From a checkpoint of a small mixture-of-experts model trained on Wikipedia.
Size: 12 layers, width 160, 28.5M parameters.
Experts: 32 experts in each of 11 layers, a softmax router.
Training: a variant of SOAP for the experts, 411M tokens.
Below are experts of layer 9 (counted from 0) of a mixture-of-experts language model. Rows are named router (the router's row for the expert), down (a neuron's output weights, with its number) and show model dimensions 80-159. Each number is 500 + 50 x the weight over its row's rms, rounded and kept within 0 to 999. Numbers have three digits each.
Before each expert's rows: "raises" lists some tokens whose logits its average output raises strongly, later layers aside. This comes from a sample of Wikipedia text that the model never trained on.

# expert 30
raises: "v", "p", "f"
router:445475529431409545528584532518604507494491435582461546477483461494485539490469507539474428506443498523506454568500469466540355429591561520493535498500604476538484555428478511471555496510534564429540561391472508442558457573467541427442505539
down1:483475604535462548433498512494554545480492481499515506380648400531595511539516536547461525524398498487446485511543460492555480471475476488448441451550533541496505469478437479465545539550499518546532424515487523520453457458529478511575482499
down2:537553454543462471486546532561485484553524577499422401567546525534450438470559469453432539464531575465472489498493511526506495518513548579457407444505479494562420522421522511435419539568498407552522581565537557521509559504563483508511516482
down3:515531481561531530467431529548451523577542512477589521509512542471560505470474518548489554538481511499469605508478429539556605470478601478426516465505486580482575583536561525494559456395522525526492553521506480389415560551428514489555454501
down4:459525546482513508517471549481475550553488442558597574465558531529522442536614475556556495482542498490518354558494471423520551454418445495570526521516497514387490442558490525490503592464459524432479529539425476520403421452515474474491521505
down5:542468540526464543535426577503566467569444522520478479616582472504533552539445440527433485439457490446534466542530565406522445496457540525339454534493486478588551601420542467564503547476481475495560524481492530482496522464475554492525482543
down6:525529487524480533441532461438446532562434461467523500510559494460419447492515532454581562587496435567622559555495531506512550535435534455508380516592512501582469515407561551519467505509513648483531538563441464495499523553494472479516368490
down7:457494453514558521430410380482415530552411554499489476436414524511418457515459518439566557529570553591408410439414534555461506463510492404486502494460424535484524486507511515490478536540404517486440505481514486469425487509490544392430517392
down8:516566551409495460482480530561502585559560485516443488459469480552523586458476456467403498472462439531455516485561507403387495477476507429560556568545588483480530500560561478571420521548504524614469357479485477464474498542508557463515563475
down9:524511556497419477581518570510498490556496522573548564537528527506602508393477473621483580445570473523421552525504438504468456542511540512536494565548467405470495473529593370455492505572463439433549424570481448535520471401515528476586523505
down10:519470489498464437506455462500530548486556555530547527540486582486476474565474570437482419493468564405412503475560505490382452423500577534623550484451552457552531508586571501497462554577504453485489516510532488467558451447502483481462540437
down11:604488509578513544507558558517515365472507438490583465501487484489469532454481404529506570429553481473489475489525535526541462535492513484490530435575446541544601512463519557562567526427529483505465518467566514475404496490510486575543423482
down12:515580499481507604595480523500458478413427406486562558458505490499495522497549509549495427508371508500474509489524443513529548502440410493561514461533475561459525426506529526475541544549453544454460542493525419491519413445545473576455576409
down13:494521462425543472478472427551513482518490533514497552553452448425454562428477499463541518543519596510508426449484489624582452569531489523466450507462516482617487417445479479501439557547569563552408445492600518535550503558584568446434605488
down14:502561498503514459525473571515407505487535555500526535498468540404590512633553514480484467555512546519528495452438541539521585470422444538581447493576493491485512488421556509522503482325521540597482542457445508506438486443524556575543497575
down15:512586437396567413527514473493543488466550460503525528511531491541507444426533528483417539524570513538526483442462544554475484524472516445533545490484564496623449555396436466492459503561442543513487477453581490493538482494504488558523468439
down16:543571465471555493513543520547476515497526500513497518536528551554546450569516529533633443504425511503590446488423411529482557509589636504468498498474515450484461471499423551535496494686518425464488425389524478492555474508503569492486472440
down17:571542495451475502569424512519438446499509501612472483569507464553525563445545485496489487510448460557463465481451538485558529501440495452374573448450481516448468529431550409516530474465524483478540472454554500600544520574533483561548564470
down18:506560466476504426500502520559476591525479497444455544535507529501481451521422430460474541505488536460537542467536557431536466414536469485480494476541459542503528510451509494434590605484383531537496468454476490508562427443526561564542538484
down19:518511526517450555487462518552440503457526578504552543590589402590519538436472551449522519547508561492494422508482498440581443527504432404492479526509523600541555474601557538472534522542458514499485450552506534495456445434552507477449487501
down20:559574362606472429518386566567536493450546569536515444589389519520560493490522510526471505497518516469553489556483521507421530527519491473515571513421412542540444483517499497514496556492546576475561465451506577574501506576539561445504430473
down21:503472504600538449399475534404475516498541467454524513558510394612531513474582443522465461560505522502564454445580453437526526473389502556482486481409516500577412490549421449551563588471508462538520598584504482591513509516544442568466574504
down22:487572493510577499463489497457397545477532423557513430507487456526469545446502606487457519485419522469573472570517388490437523596484527395563542479523556458502509510525506446586502560319458509536486472548501492498484579488470497543489499430
down23:517492510504417462458520548545451494510466452548547522518489498629553479458501618452590450515572565420515557421567475433479510541552546588656523526522411442477465555512498538441463506572466489553493562401485466491504533493471593596544446550
down24:472529556568494505518581553541455497467520482436474472487544427593520489479408533458360527567576595558529548574465552555497556513536505511496483569589516581442552532510510535413544476573455410493570470353438486418512437542518470493534482482
down25:460515464461526486543464416598453478471500589518497437426482486446398509606412504480466546443440452543504510587540408483563535419530378491502476475523475428524536482526507601501465527572502472489387493472431486550539534440580456550428471544
down26:502485576444535559430483496460472520430414521508516511481468519471584457537497506544535506613455506624402450475491386538529538484432471441550395571493435529577476551586556535538489400471496465530558481565435485461432557499467452525510519577
down27:541581491542453468528437569464439493486531406403494592473407560459580440453547440568450607507496428488473513448455569534451545481478497559451479563400545439578473534478504442508563510525495608524536458428468510514457480463471532469552426568
down28:478460470534544558472579456435451533477555468572501443442490614437540609532565489454516548510527528440491559477509418463463544550502430518524439439513503449501468589599510457514526466567542431503552498480452455499521438493582457529483553534
down29:562526531554560513493533494502577388452480566515520502465571505521519473554571464569535507375423421510517533533465488509520454475432526423543525548596464485544460564520485477533572510547419488496445494555554500536460487478563450485552539421
down30:459520473410536516579497526562542507596559488502550467497439470433466479433504544581543546494511483486455518535469499594491511431462451535608433416504548447455491561534524508550594542569505586450463535495465517457459399529519375437494506453
down31:388533475541579462530505470592512404508433377385503509507488516462516548574591473586472440420459415418541467457548445531480467526516508552461489528461430474465558549549566575460500437369474466577520491427476537521503560555521483482570493520
down32:518559496576502557418569573485539540639566553513547464442503377511559523421506533491478527495455494433486528565451570402551468492512484471418483619435471519474447472464453490424589458429521458505515504500472547544479494442472478529510453469
down33:400469533517496570458435544500496458549529517419476435515491527451445552498390523362565483515527493524406489498467596513487509492442502511558526511488450528503522458502473539535513471511472479612563512553560496530490511524508485519527433448
down34:543424577488481541555466598613481491508586475502482615531439511515394648511518545515548500439432375523490506469520451581490600549485453482547520464512525587477542549505424541455554527551496484533383527554532517504557480537493455439527472439
down35:453488435486464448589578513443500543479474504448504457592489575646552408606582517438491467581549542456512464476584511501432506473527494465435459545529470495462406516431562395536433526587497485447466442458503517573488499516493584467475512521
down36:437478502486460484496446586473610491428424615557505407404553463480489576467465424500544530528442485474552501509513466501448537556502509439497473469483487491486519529510565520505569497480486528484483427565434327606518476516448420494457477492
down37:482504549389502453510550376522413505420438506470468476453440500492535484590480417445485532519487507502557453499449592555527516586455445528445525404480488501458483506484476582468391490442525581426583556374503479458459544527490510499495438504
down38:504520445469512494438567648591518489446563443463505508577483465451482636457506523532450508516470497408453518424540463456417498424463479469463556443468502562566506463433492444460409510504468501460555495441513539545440367501475445434537446471
down39:544538534592448466542446478588501507405456526487530567510511495457574428493398568481458506495487484514472461655456465488397481519430528507405524590538523440484480558494489545482528491524509465488512471484539551528600377509496556543627516482
down40:488529604489528503478494497563525468460566417545513537584503473541532492549502531456582415487526461501533503484573478511554531419489436531466502388509463560466501466581591573434439493629595498485462437487500523468566528523505473538499487478
down41:608508483627544465481500518495537500530490503566422543491422605521528555460478495398536554609540454450576519485515523491528494482515565549515457522487463481442512566477576542479540454503420609448448474502561652546453396517641530512484479455
down42:464489506495473508455482525553505451460537506550417542529518529410444398480488482485414495428535462526429517489599557413517470489486491530548516537441577480508469519530540504483416523464482480579542518402523579536578433527473494486591425549
down43:511490411531436469579501450413471578539439417545466467491502561450430514598395420484539474601529555413494357493576549492429464532473502445542494440468537412568491580470435493502446534584605442394472468484575535563475531595485528497544470421
down44:444518493444467538509574555501565525425479544408451490560459509506491385474548482542452527525470509538450549499498573509483543476426512550461517383469515456485553455494493557508377506364442447577544480579401517591459496519557487449560439442
down45:580349357480511517505568510510521560570493447507484532423553507535532415498421545509440513476552591387510497548504453481479462515504611521509518522476462515452507526377555559510532549527509564537534478510534495471566533516541471425437499516
down46:504603569529562510389353579549410533510473564598443520480495612553525449471498514511479471539497470493522501486444453512526525447491494491429557470503497446485435447427473453511459524346475618538549518499491442468455531621512543519490595483
down47:597419588510442459531559623524582574524583478553577517592512533522544434549480497495449462430475542564563503516508600420539479511402518566554488455536507443596567541540513428504460458528452447455482485545458544523446465522473498510485488445
down48:581472525502475526503533471582455512457569479515532575423468468542510462450440475524400554453486486476501541507661530462483436522512552551497526567454602556609584500589574464471421493542504580536493433544510423605602391537580594458473484570
down49:459480474573497498504493518485545484553489475517444518507502513410565468561497479461409416568607505484507584472519516510562554538506541482428534475554588527511503457537499491531538589530541562459521449449505489602510494443460552496511465485
down50:457480497525497503525518511535534514500556612488608509500542577519448538513430407457538453500522500461511526544585482474528535401527435562587462481467479648510544449546601574497422479477489487572509513550416496395516435505487441531525443473
down51:451599521535486458459537529420377517467471529544485569482411538458452656487480437477539510519492465525472482472492414440479508482502610527581467535415503518501502558482432396535569525595499515515469525513481460514527555384548542556489463425
down52:543485544631510518519510429514538516538470547487490532447504511451468534454425516410465548528474419422425479467514489600480520515507516470470443555540549512474405506481451515447454498494602399472479534446489558539385524570554476606439492544
down53:430515586469473557541439502552510352460534452512460569505474595538505478580535516554522554582576456558514539548577627432492407347494501381501500448518495474528532465503600445507539475487493500498477524565459421493474567532460502517504536467
down54:523435479424604478511573556584581539463557526475547476436495534612519493517491458411421504513441424393477443525538459502571553494468558454541509583432515517476512544447493531606524489509475483558541481476569475497507556383475420517481533489

# expert 28
raises: "3", "1", "4", "2"
router:477496511465524479471524528471398460562546570494465432433537515505481523577516539549426421492468545508493506542474438433500503514538427545517542496577575594536529552572534450561457464479484405583550492416517593528528525451448486384599432487
down2:487541447411516509510482496486450553479552481536513462504470457548537401419650513614473473508538426381505506543417500547467569426491508462493502506498431470502419489543492398504476458532527520464442519469407506610391447516564562427377498568
down3:497538588401371579476410513462491497519496532397459438429544481456500475467492435558499519583553573489583422484508485615557426516454426540425473570456495496431503436543447391529517510439521491527589477533473490466569461483528452501556531466
down4:519507556472487453497483453484543468500490531469403450477487443434428489461558373560537552481490530504577476553543600532451475437600518458532433399494428470471512505496578578585531519588504466544550507458465576498525502627553534483506418545
down5:509551527620408508524511471457493508567432533438507475527577491499504527476560468515508475450559437479437471556547496580496491489452591512470596560581527447550519545464475492428584518599527437499595512574471528492522450497411478568473463499
down6:496511571406456473464535433543533499510413614482509529469499497539527498563480519521508471497512544516598496439477441590514546507505517502398469518515565472508536530417552504488502444663472474522565457520605509502556455421501376412532457559
down7:427460455566549490456447504564461503487479535507459473489515514472503406491492541527526550462449485506489519546489544543501562456544498449486425569459529474518524546578526538464475537741428486499578520465488501528527509428517545490504452533
down8:541472533508498550553470534531496478454507459497477487488538550518517490477508529491502532435513426452430565466510415434521548410429455392453456444506487447480437486417515498466499512343417540487523398391553468533427588501481507521473393502
down9:435505467459415516565499500444522503581526523481443521544456460517560582488519452463517483536520544460374400564581563554532530584508451568430518577441546550550473398460503386518524548574459456504511569515535493530474631550471413531488452505
down10:506556490468550471488530461553467534584528554581495437491442492569488474553482477442418520445492473561416506553532411446584553534561537509587560552628532493573533483516473470487565382522516558510485495555541527479523498505529565472571444494
down11:426430581537419593413494514485549502509399534443582530513643488464520539581486555487568578480570468573471546562528466547492468489458464471513548558575496476495532535526530513553554555567450479526437510490490461428446462398490454476508477517
down12:435459512523574439484538594551416511539440489486518505419464561555500481512446512542491516541469459541479581489507543466532428481502509499495517403568491489489484443488466451410592530522502455491453508523528506460408516475556584473563549546
down13:494522472551512457436428501502474535487555531543535518498555539552499552515544541486551555535498501416474476541531394434490454514482615526479527510543603450471487458570551377547433498574527510454488459580552463558576517532436549495480460579
down14:449527544497452407498415426454539563540494495431552457593481549446474543479488569486472479485551501442582476495537461406489589482526508440488561537472480557535499523496551552477584488560616492414558520568485458587448582516531508514538545490
down15:479448566604537494517480541451495430592482474473510582447535337489545497517511544489526490443535449456478419517509432573532466508433472476538534407585518557443529464442462477451443541540473565495483561507549495629448507565494398534454583449
down16:516568492507576426484617462485461518492469513457510571375530354541504529487541462552474470529479468457545503536435387571576588582513472429533410530469518509590532498508507522468496422498567484504563458543471492438453560439480391504468417492
down17:434522466523434449601447555485468512496451525540477452498426453526440524511555444438520487609528492532534522417463502482516446499578543570596634505498537457505589513511527475541531515386513583523390481460441446537468430515514456528525474481
down18:525533497379502480486520483490575502451527462488503462512504463465475536428478592533497509469412451576442424530571474416474474438423473548401504574612530438517474429586503522373466527546517523448478446516584467434506501503400575440525494578
down19:407540554513515570491544553493464516520461435556433500529588537411477539523457533555465484462496559625567441546385502470501382605493492466487536515514497457514476502530415516472423476446492536420489462397415557570453616507490486513478491521
down20:351517410559503600535486572568532463567545503589444507512581502511447505473477616513480410536505447493536507610501545455435559517513439415556470421473468569471497522493493481477462480555493457456496599530477569405469531498494490473516595483
down21:489428534427532445508540474442602532492418567581552434490522449570387525478615461481593464521428484560512494491516501573502467598560476535457552487504490561502500475491490518461556512558522522548438417535442575517562568453475464471503432504
down22:496509512529518572469540590478450481400479466490519526561492548472535551496497452445482473502410536411536380528447428582551464612480450569476525533488537544500528487515523412502568489584551470537554384473506429537478545423507464459525566594
down23:488472576539462553499538502430435417494445478447496614486531476497540454560475518514484525561497472517550514522346527384509500511470429459456492539573486477509489504616399460487568487535472475463524474437454635485527506574422468539549495440
down24:536471455411395480399567546460466530418527486533516433427463516438464595459516499496589518462535452450461368417549515510540514462484488481527522551433426467480510506458509365552506502479519529508497490513530482568534511469505517496497524489
down25:497457464528482486460527430460601568502644517417599586481401433504568427490562497521534496584400453468407490477540437537529553477494496414511456438473506510464543444484512481463391538602532495399427583480421557430578484478500513525571481462
down26:489522513569465582493568504603469415549479479505564528555513449508609471466422410489524587562432521436475494545450505515595537467476584533528570557446546430409517545461530532603539549575501499427613519536459536507538474508492466446493567514
down27:451499538564420509442467502509557602502385498491543520470482479494444483505426526553594525532465537626409455543565538492522450561498498506466485511500389509503475485498574467516495554442452495474515636653612538458531499506554552447530436533
down28:443434475481500515524493517478410481540475493468551439484496436449446490533563578539473524515463494517500500530639396459430540444536515519570584566589552561564506550450541457471490499513445514490541467388559408497558466417468533516460557497
down29:524560472448493451468545475431460503588442440487446513517516446487496526448442511552554521537585425530520498461505471478492571399442551437562480462497523476573444502474513438511445492382557574433522499486529433574508479556545560435486532593
down30:496592449380472506453452562558440555503578494512481549453489484471515497430501533532556479528618575489582472447484551574444480491556501460438500530524514509502483519501483524522522474306473506485419548471581485547413535573531537483420535515
down31:481516507476398519474558445459435579503443537407471570605516492396551495503524443425500477429401465545561504469584494490515496530478524443558443525541522480606554498607531557477492529477425484548464506520497527478473430456506536492499474476
down32:527556522445453505506527429497543443519530495461470464532457492474507485528440455582469534574417556519460497447379500439512477469554486584564592582472539524532489520496454433450596532532452569468576438555499466530499546447467510574496408504
down33:485539431513543486405406504545576445498508491557499507507428502490505439527530462513537470500477435472483449505474476459449585568436613512551411466502509498459575488446447555414507500499442486486519499596556544443488468468521526541606570525
down34:401498604505451543492505511541480499460502496458501450543546590518451512454456464419448500582480434503525433475442499467414478588539460439512596459514358473498578529587445419423509609459518484475400463503535489477552440491454502538423494439
down35:500519585564456431445449502553484482427456494485414444478470485573424493470527564566475555499518549526555479465419424560447608579487480488411536594470578437467453555577506469514487449525455529446610538470582560532520481550497504505470463503
down36:595529494440519475496524403507487497542560441534471489448512452638493459549509442537556551522456510568458524408493508457493442399527538533432595547444569519540507484534423411455568486527521482546497422508479432417543460576467473458528520517
down37:463521575473458542436380473484482437462505476593423553466489484430499531478479440476507525496499474465429440483447547605551533460533497552538483432508533366513505511497552457469544446508516425357522551560513520514586490478468566425433486481
down38:503538488476476520483492537421470527547547535516517470461434478463518402452519496389495538502559497555473477527479477412478605449407461528495475484469500499517487431487512532473379476496476543468566528452547388485542542488539570467487511428
down39:599536502530536580402487567464590466518491526510460447550522499519560547506609510468460427494549464432530529502685527497507546575500559487541460548489542490518531474445530528538442588535446462526475497586598429519508505516433479430504568492
down40:476490483448415567487482501519464465485475439486543484553550499515470458535471593552436511594536508588559482497442512450475558431549437609490468484560446506563441461527449557500570415390516536546447521510453561559478524525580455361510498474
down41:537446479402481479493535601520465457488576421590500557468437521495523455475467462454540465459510518548554529494378492550460487463605523499509528633501610474543496482530476527492594517480536450480495438532563485451579415431427559470450549437
down42:463447540521492516527515525530497554513509661504510475525455471472529515547578433449529475567560459504550469595506502518529551560465462544504488516482506545572541449602463587500532521504575545485515538442538547522473500529456368403471456503
down43:554374634547464473555477547474478564462368437515489410480547555539524527486522505502436540472464537555582509545523477440485478508487557483521550538585489565464522445515484402497568476477470451470368470481510519548518533540525437615495536475
down44:489388485560476452465460522544484588457431450501358611591551497510462382510423492521455419530504431559515471545471540500486435470472504461538562474502449550505553504455461454458446462432503436465530493518368524502429510525383514474477523456
down45:528562426459447540458499506562507539539532460551452591514457536483496594433497528482516537498544518517475463425437390465534509505584570532539511427426485530520584508450472437468445423448443545512651466351495444585547538543556522423428531510
down46:574547426438526517535483589576451570527429479589441578555483546527552570525543537520529458467557527479507507511392593518509583583422468499580441527391440577489470537470372544529467461543471435486521532448520477512458527505497556566570479464
down47:529418436498567538496500392419555459471508450542430503513482506506567598530517460531574415579449488420456490365559542508486503552481518542481441381421591460502519545514491456550519505449478493423492476495485492638511465516488637508454549463
down48:477534527485471518464532498625562509476438500498479527549515495545421509447535397487570511507523526478424498587569461519420559395502508480466489396464471446426539474440559579562454542496538567430484439568485538448548511554476564468551486533
down49:450474543388535509423396578563490449540546461508463442453443457495398480477501538449520520495524563498510460526444593498561483539543488551553545571545492514543530485572482484431486344508495545550447439602556497498448472488534528564455526450
down50:541528554531454459542515525450465465491489506431463537516501556552541439476541507508564522540428473528562519545595466541510484392511458569411412505448523543459543519601511425409436491464535579490563453483497506557419535476575545579494503489
down51:501552513457478547472560457453522465472560495542555491499511467513574512507447520496506494516499490460540526557517531506488421375497527416594514471546504491484548482452452588532460606488506485457417454550573450527404509512453498494458467425
down52:528568585513397497584503480495485487472528521481444557488490551543494434513575512444539494532461555487516595581591559484536526382466460594442416469605524490524402523599487430408534547496415461507549522414560545536580489515432562511499454477
down53:413422510556481481496529462467437486570436468526480442436497433521523459478579448508416470504649465423419471485412575459517465485512521537473575503584597465530487445491510558491489489478495415549472560490435478475384457519454569475492530514
down54:534624453463557421505525486487488510533499628523530568467512493546494462452520485528493539511521535524507493455442523465440537566464446441535480423511504498597453545447404543515537482540520594447496508415505469465560467521531617424547506535
down55:481435571490494405520501496497575523469530455580442550450499552464515552523543472549572536474511521508410461527503505433442452568492538443540427417493518434472492451547494466417384457551501548554553530426479407415545392469599545509513457533

# expert 1
raises: "in", "r", "re"
router:570595593496516523403463573438550514479532467463521578528528478620554573556455499495547535495507486487475492460501491518494486543477576510448356498522623475520479474529510507454555479491473497571473458550487491562572430516471566547586425509
down19:520410497512531527353547483496379525630555514455459480475536532475534541414518497545443570524492456511466537605515539538497504507462473466468511544482488493542519513426524505531429522366526462487549412517578527487491502449543449546561515641
down20:480424505479513493483458466480517432516480560518527515552555518521528466507545444558578493500424435532410460541529500555511554490477516491418473440428518465482498535553500532479520513607563541485545598414566526531501559462510372436589604550
down21:497508556492519477432507497503449561520424513470608468557450494491493507535487480572510522417455538526523530538473482517486484444564436436444463531392434552519414520550594453462495444556460503551521498500483532517614508450544500473434468442
down22:454514568532457510436528487508601482434515519470552459417458520513476491540419441574454506499488483408426478472642476524465489486492546582522371619541440585457517513431508489575483456541517427464549447563499491505477382448558507550540524446
down23:534535564544490499513449554514507397436499472491564428500485522422544494486439493531525552521464498360468525559599460613593608454445463626511435532488473520469572501499458591515575458514404420519473439504564514545564560486548502543435561468
down24:512434532566575469472489569529434528535433499474473511596427432446405398439534481549559443507508446526552492399457489499524599445532448527511478524484444482459553464566431604440571554546502411491520419476523520489444529470445541462534390391
down25:521587602532519440465468480460507510563450409428459474516519509483519492528467409540471495422506566453465535470471520488571481504462460442535487510500455547548550414496443541644549636469479545522494415489462474580532529537504387530453419572
down26:580573481539579470452447526577468422508446419436553443512561487588471616433630531484566647431512427410457483527462488445494511466536485548426498468565492537439592495509433539519490465464512591472501417431418539506534495481504487541497508524
down27:591496537524399541531490607481555530433489395432426467497550503517497529465502510518479444509467482539462585483588425464525486422458530569459574531493475578421539457537498484519522470494539631555462435466432550486561428483455467452458528508
down28:553442472571531468530533554579525483525431526510600563435526473570429518477514477495420505415563476508483468521455539536568476513482488484498453498423543430502514463474571523426506511487553528476479547549469459451516435499555525480482562455
down29:469457474465534477539585474467472439474512493578513495526560481528583601565612427571554599443547519519457507508523546493482526489456476556489536423543557534531551656539520457425519430465524484520464424492565572438526517459492426533473439595
down30:589495534514463486433487460525511492606467489488543601454555425566481540519521546485468502520475514417560514485467486462526497571483498522488445513490511470631603503498613478474591511396495495463450511530432423514503474562482495358484470513
down31:571454502468515520548379543490465456572479500528506513538635572528441537516568488468585469490389525489445459423525550492460536594483463467493566521592511553498404451477458512451524574376512404473574493522551450436577522601451561451415524529
down32:482444523495465514462477505489484485500472475536536458484432571494573554552478527505477465449505457434378585526472529565492473495514463543429499521499489524523558439414436401435528472448496525517462491406496529507550381522534431403452429588
down33:474525501538484525496493487523620472562478424482476485500474601487588480484440467644513453566551579453431410494644502505520465482553547549620440600640453419582434454503474535530493546486496459519568594533464523460512545507531473502487621524
down34:545435491577511510460537503519544446531407533527516432508423507489531486516543472530487453465488512472521564432636446521488568493426512460555529519368543588502445477543450510506512539339482472459540430488532467504507549537502394429440510487
down35:572515542519543478513433588490508412455455477501541521480506424551578508541454535604437406511460520486457521556508495558513505445507449425522425493525525485526496530499390502483511524571441454491555522412526470523511378548451569574496477498
down36:447565487370502558543529527445503456543458518439457453532550411538476434507505636474484529588616531506454568473489503544413465459591495469541592530505505507484536506499536489456489482452513585523537611482451508397549446474413567504527492504
down37:478613534479539589514473561403543545480447520449536543543472503493403569525494525488486476563560495562422536570488466498452539537571515539489472633407501411475460502519516589491493498510530532470442542400507603519433498422511427604537435499
down38:504411452552497498559485502508578391414478505622422492466490380511441524500496498542476450487522536525480445461488371374508524507473552554459569467586583580468627490453505526405490525537408496425501464493502511503507529465566525464469487559
down39:438482453457472513479535480571497460421493404569522509560465483535480510375458387471484483480468519470525471428504487522632545458504543532539439502497479462531380508569477622423536480298431510485467507432489545472516478522521423467526482496
down40:546501607543521484421483560498544482547624501545516535496402528500475325468497506503536379490530538405604488498461430532500570501449474439584518468505464454460545476491445462397430458393442475457495462516490564470499536466532489507469588500
down41:485519506434488516445564458516509590476539440538558476524520435465429458403520417524487549444534455428492479478485481444466476401499462482590411552471520484444508546496489519404546505423487460523493497554537394530553508496599454481472489408
down42:511456522456552595538506476492487540483573397549587627531471527509562553447513519477553559422498519479516516577448491596441533589521590512450462552529481541479504500560632556501481540537568467563449475483441412497459458497496527536458505460
down43:440512562481478493455447494534498391517510448539502450518481522512420425550561497422384444494600497438464422482565489502454484450437511603608524463545486519428580620491537473463473526545557547453460498362539433453502547504492531480483526462
down44:498561570471475419382506467474552476477511512466501386553594406537456505405564504441503565448488403482513414414406475465576579431519560471500426443522512420593485510510467461474505534575426517541599537500424454412545466514416505476517514454
down45:563573550481492494523535515478505440553492562603541515566532478481479521538463446406508518448498530492552547546442521422520507486541469518510505494432521505527358593497498533576493524549473539415536570508515553533563454543599645450461633474
down46:456472491526450513588474532542566484543489451486553425520507465434495472561478463437557449490454541473517444585521556491498574516579542499589566495487541550530493440526370474397452601395416494581530520493543448487539496535472457532591615486
down47:496481457482430501519567481565532433503427529534537403496510522505597521501532503559550458506507509529533454519472479484498456482423606482465561413463490509506500468442494545442480494608467525563554614426551528565568511458425518503597465540
down48:427487497543600477554427564532508419486552399429457493331496567456448518492544460494510518485590482511514549540442450560472476513516522494510411404481534581520496495463552452576558479465551553451542475578539556560432571537434487531457470493
down49:425576529476504483468554512466469534571501449485576504536533566447508455490485449457552506582536494427462427439496606484483497480428470494558470528492532473416390539458571537512482548614492502523483550501539476403559527457463438523565567573
down50:470590508503472527487552528498500583516492664496560504485482564556424519515518475468477545555551509399449460450502443418443470526476404579500565568495564452429441440555567473501570490544495532516536472451484530577472527356513446497412488539
down51:503548661493451482568477425515550503468529545523539469410435488520460513451495476527496483517476504491525471575557423533403450433463556564524520536505501442550485562476545454521508441578616602471524471517457541494530548522589456554456513508
down52:562510562486510487481413466480511514522547520401535505429535467482579459529500493493551418430566491421427421397463494580528489556532481400545438500467440515500547470478464508594456600538594400490487460451468584445448460527574506438381583508
down53:519572612480585528547460515479469516533432461422498501558453514475468455516485557513491475533545513537439499523483504529531543517526528563444509615529574488548477429531505566528456568379521564576572555501556491348458576482483438525529500557
down54:522493461481498497442510456519477560523578594490544561492559454466546511448483508568532421571584569428474496491514555530512524544548463442526579482401482523508530427493518574453446497430507542621510493449504530574504445574643534443390510472
down55:475508597452576426574607647565510552519487537462500511456464537505490494543541470471513399509480402554417560496519484500427531585514573458471552466520580556447442472443417567534481470473464507552530451507465561453530500464447570527521470508
down56:426464607437480459484520487573530391422590479571631535493471532621510385502454513452455539537455484516521504477522517446500514445564478437568488524449552464484485440455530509477471440532420475466498465505532469470505427492580458607448400543
down57:591502547545454551516547587448540481465445604505492408518468516618492540455513467440564496540455526497540570484531476445487531477500505488588496386567529496482412505443502498522455391412521543476473609543482518479481505472542497418447470489
down58:621477385499539538546596491522561538518540526426521435523492491445462554536503542566354401511534575520505523482513516419562452457595541544534457533569456454578489468538516559551480486523549570551516510417490481496495453453528480492624540507
down59:519533527578416555451517468541533426467515516424493406463588528501474468492531476402500481491541409458556495473549561541598558528491467488547506621481481582541501472535494491450570443458608487495519487522467546497584530342465397472426547584
down60:506523516525530472533432443455475438442527540596459593508465433532445549458470607480542471482484443532491452493551490541483436469512566492585504470520566508521402513428458577453562479520589456445532488505478430478508604555573486517529431531
down61:518511529578535523582386489496446477380515480472505430532426399457459506519465495402478537527501513496505395533482516408477514585530484481462495512482474533524478469425472544493442543507560497448573565468587372560606493512465514559520554520
down62:483558413438530563486471483556523410566525538436497504497380487537491527480461487515460485540420452492432559386546520489548509532516443568472540459460448492407492469528622455487469476560435517548457467579552530522459425582479499540529558425
down63:490440459508417439506507621560465570571568634508441521505419506433532508465466535484441423510481560522559459521545551545494468608426488521451509505548452449455519428494450550551567601631489519437467457510363518532467555533466512512480539374
down64:507613439532535532492574479488525541509494563558462462453506506514500561508446555513447445481441363611538423449443458500472501490463451522403447508533522544536442480473546505480433498443458444511537411468471522456523489456560503498484457440
down65:538575373505507509507494557500492587551375471459465455484545534443548555553488427510416464486408438476467540549536460411490508560433462429517507488478505470534537498512454443467453538515495466539482541548447429475594387544519555629550559460
down66:383566499523454545566506519561419455451503501452476466491501502482507512469571466601529555451497479551472525570490531527503401536429558500449463646506509439458454494488510488497532454462554424417572522478479502406483479454391448484468616503
down67:518506552515533488535360562462596359441478562415548443428507543562544547447438520475416496516489481514477530493447576562556494542421474515398562431567476450553588562495501460475519495481424490458522517513530485423475504505573496455504434492
down68:522536581490416499486550545595529482514461467497455487532429491579491487540520443538452577476547515455516479431478431594543377525462493531408512549572570596466491490544620578492492522434395590515502500567549458486539507402476502502541446507
down69:449470465559435534550505535376534531502530473477550553576550577433546464475512515467513542548438490580525554505576432508517422491541476437497446462498456535522560487515555533552446467563493583622520518479471544535561571497476460601563543499
down70:441506598531459437508588503526494532515504425490505495482441620543543503554482428506533567587489460512538516525488555536548515534421533552505432445496573497469467474396467529520507452445447468380531541482433506515611488561445472482492455498
down71:577484552401507541520468458532516486459549458491575420444458442507526537412553479442621516502472475483550483552508457489516592440470507468483495489548566433478564473499406463521541410438528467530483523487500480597506574559483509579532484545
down72:483535481409506475438464594402471554463621502393518544490453437524503509461479509517481540516552586432510501466477514490505458493529536505401471561431456440456484414450551427459527493468513449453500501473477525484487523626568528428479536527